config.yaml
d_shared_expert: 384
activation: "squared_relu"
balance_loss: 0.000452
router_logit_norm: 1.0
init_std_router: 0.0236
n_head: 4
n_kv_head: 4
norm_eps: 1e-06
tie_embeddings: false
lr_head: 0.00744
warmup_steps: 50
decay_shape: "linear"
doc_mask: true
steps: 9891
Below are experts of layer 4 (counted from 0) of a mixture-of-experts language model. Rows are named router (the router's row for the expert), up (a neuron's input weights, with its number) and show model dimensions 112-167. Each number is 500 + 50 x the weight over its row's rms, rounded and kept within 0 to 999. Numbers have three digits each.
After each expert's rows: "gets" lists some tokens that make up at least twice as much of what it gets as of all text; "mostly gets" lists some tokens that are sent to it at least half of the time. This comes from a sample of Wikipedia text that the model never trained on. Tokens count by the router's weight.

# expert 29
router:511544446516567572563524476569428533516454450480565503527520565480504364480545568495528407559513522507489462490444424490546397492417540455481464413523441568495453398531
up3:563497508597538489510411451526475558496575543474526430434514483506426597457572419528564586566440499526551529563530506448414493466427467536547469559497454505484395587448
gets: ",", ":", " as", ";", " is", " with"
mostly gets: " :", " protein", " subs", " provides", "ox", " hydro"

# expert 0
router:510414448565538477509523523431477519505592481560551488414555526487480401511474424499468460600471478588529620524541452449428539396532490508537458460475547457472457471511
up3:514485445488466542510500567492423492504568497523423546494473586484496504483448519567553533419427516611483434547467449486566524474524548498512503487541552550505403541525
gets: ",", " |", ";", "|", " ,"
mostly gets: ",", ";", " |"

# expert 31
router:456473587512550507470453459510496618543492525577476458604512570637420484551495508506450624472584460493492490551513568490521528553512571532459508570384429504512466546467
up3:477454622574530487556460501458519484576513473498507537549540488503467418520552477503468441594503503410422461458542464457469576575462515568514403475449436517484434518522
gets: " that", " –", " which", " who", " this", " where"
mostly gets: " that", " who", " which", " this", " any", " because"

# expert 1
router:532508462486506456506565513591525566530608478476563486489496549496440483545445539544438504399505524498522555567457515479525469539588510445505521493555549522543519520499
up3:574547414527573408530461557367547578562604542486565448439539513474451455508535500444516553565503471449523503523572563539550471500562389476512514513432492476527556512505
gets: "S", "M", "D", "P", "B", "R"
mostly gets: "M", "P", "R", "S", "D", "H"

# expert 17
router:528588442501456510464553511484472530444499538573541585454538453550560462537496494563608555486503588492374430452376471505484506453440552493562425556467478566505547555633
up3:529488448487520558490550475470474411618495529545516406492534502487447461568458465473522517538462520420390537473549572493471441632515577502553563466497562545508524472536
gets: " of", ")", " by", "d", "r", " from"
mostly gets: " of", ")", " between", " other", " under", " against"

# expert 12
router:400438537580499421490466510462526452510561511498551547569596569554541406484414485543529526520478418508523504482326546536508502454478538438509530490514474403470499455528
up3:414566501585592529535481477510573520468504448472529565445431493584472522509510510503512435538531455493466668589510477478544600474476546425521499547483534556532561562418
gets: ".", "'", ")", " 18", " 17", "\""
mostly gets: ".", "!", "'", "?", "’", " 75"

# expert 24
router:478535594522507447505442475499483475484476507481493499555458436433500572531611520502445424562471482440538455435456432569528532515489459442483546535510475518536517532539
up22:494491495443564525442462485522477519438513582561391538550578480478508431504569541497589525520487536550485498487479498415564495565431462447447400571492523600528461600479
gets: "s", " first", " season", " team", " time", " city"
mostly gets: " Awards", " medal", " Championships", " votes", " final", " countries"

# expert 21
router:521443464497456538401537509556453475509456494604444573535467505556644555383542417516510438529474526591490558504562484512497598441572486552477482581423464552522465559491
up3:582558495408407446510456564409541455510457474554453490473513536586564495419463385555470439480507463517546536527562505546429513542518547530510437554482459469518522537485
gets: " |", "|", ":", ";", "N", " /"
mostly gets: "|", " |", " Country", "History", ":", " Occupation"

# expert 27
router:482499575542495424567528503501555482450525462535423526510365548383604559590476512549482484551436557401618503530549459493543548462451478582465519519482526478495460518539
up3:514525461515442531552574490535556465495450500554431481539488436461549535558536534507467463507439426516458472550476521546422454496514528447533488413394532478551450432473
gets: "t", "er", "on", "le", "it", "el"
mostly gets: "t", " First", " dis", " des", " app", " dep"

# expert 9
router:459522532502442435472563602473530341444389497479458578486509582526503514540560524575483463487441602404469509424415403495567541505424376493537511526445555510489510511542
up3:547555518524434556440557562417539521485495547494411561440434483475514408497549419594513447511538487490482557504425527454530477588487527569605546517570545488544533617503
gets: "\n", " 1", " 2", " 3", " 0", " 4"
mostly gets: "\n ", " 6", " three", " 3", " 0", " 4"

# expert 18
router:542478400535495475504401561497515472475515488491484561458490569546492510392468465543562445406527494450443562428467552529473529446473525485477440487588436520469508464473
up22:496580520553450575463518484438496451563586479502435577549486588516515618463447424487631523513467560528565461512518539575483417485513453498461538476481581533410429463456
gets: " (", "–", "/", "(", " /", "19"
mostly gets: " (", "(", "′", "os", "00", " +"

# expert 19
router:569522629510535486514540518463502476533532439555502506515559476459431566589537450470513527527586555537592517551483496580546399427444516442472475534522551583428422533479
up3:551514477565472481374388492588501505535511460483594541497519461461443482525476533409474516544454421566545544591529381523521545571502465536396494497488423552522543437492
gets: " the", " and", " a", "ed", " an", " The"
mostly gets: " and", " the", " his", " their", " its", " an"

# expert 8
router:517463481438507543514441475480502496498533481494465515500555397484404411465440531437510484468442567505385488565501412480567444514548504570445441455564558522563469453504
up3:461447524511539575450447462487447515595481546527557531482464466496461484467478510484475460393461430456441509644437470509431489555486481462399445566559447532475524491468
gets: "ing", " at", "l", "ly", "al", "s"
mostly gets: "l", " at", "ally", " near", " north", " open"

# expert 3
router:498499491468479520558529583512466501505618442539517521555473463515474471527476494448517508546500522398524459509617581546434524532501510452557474509418440456476510548467
up3:563451458436526523500480537522524523498454569512411462520606529458549497470501547547460535495478542550492515568593527409527483456537509464555413463492448499412447511538
gets: "e", "y", "a", "o", " his", "ne"
mostly gets: "ba", "ley", "y", " family", " London", " his"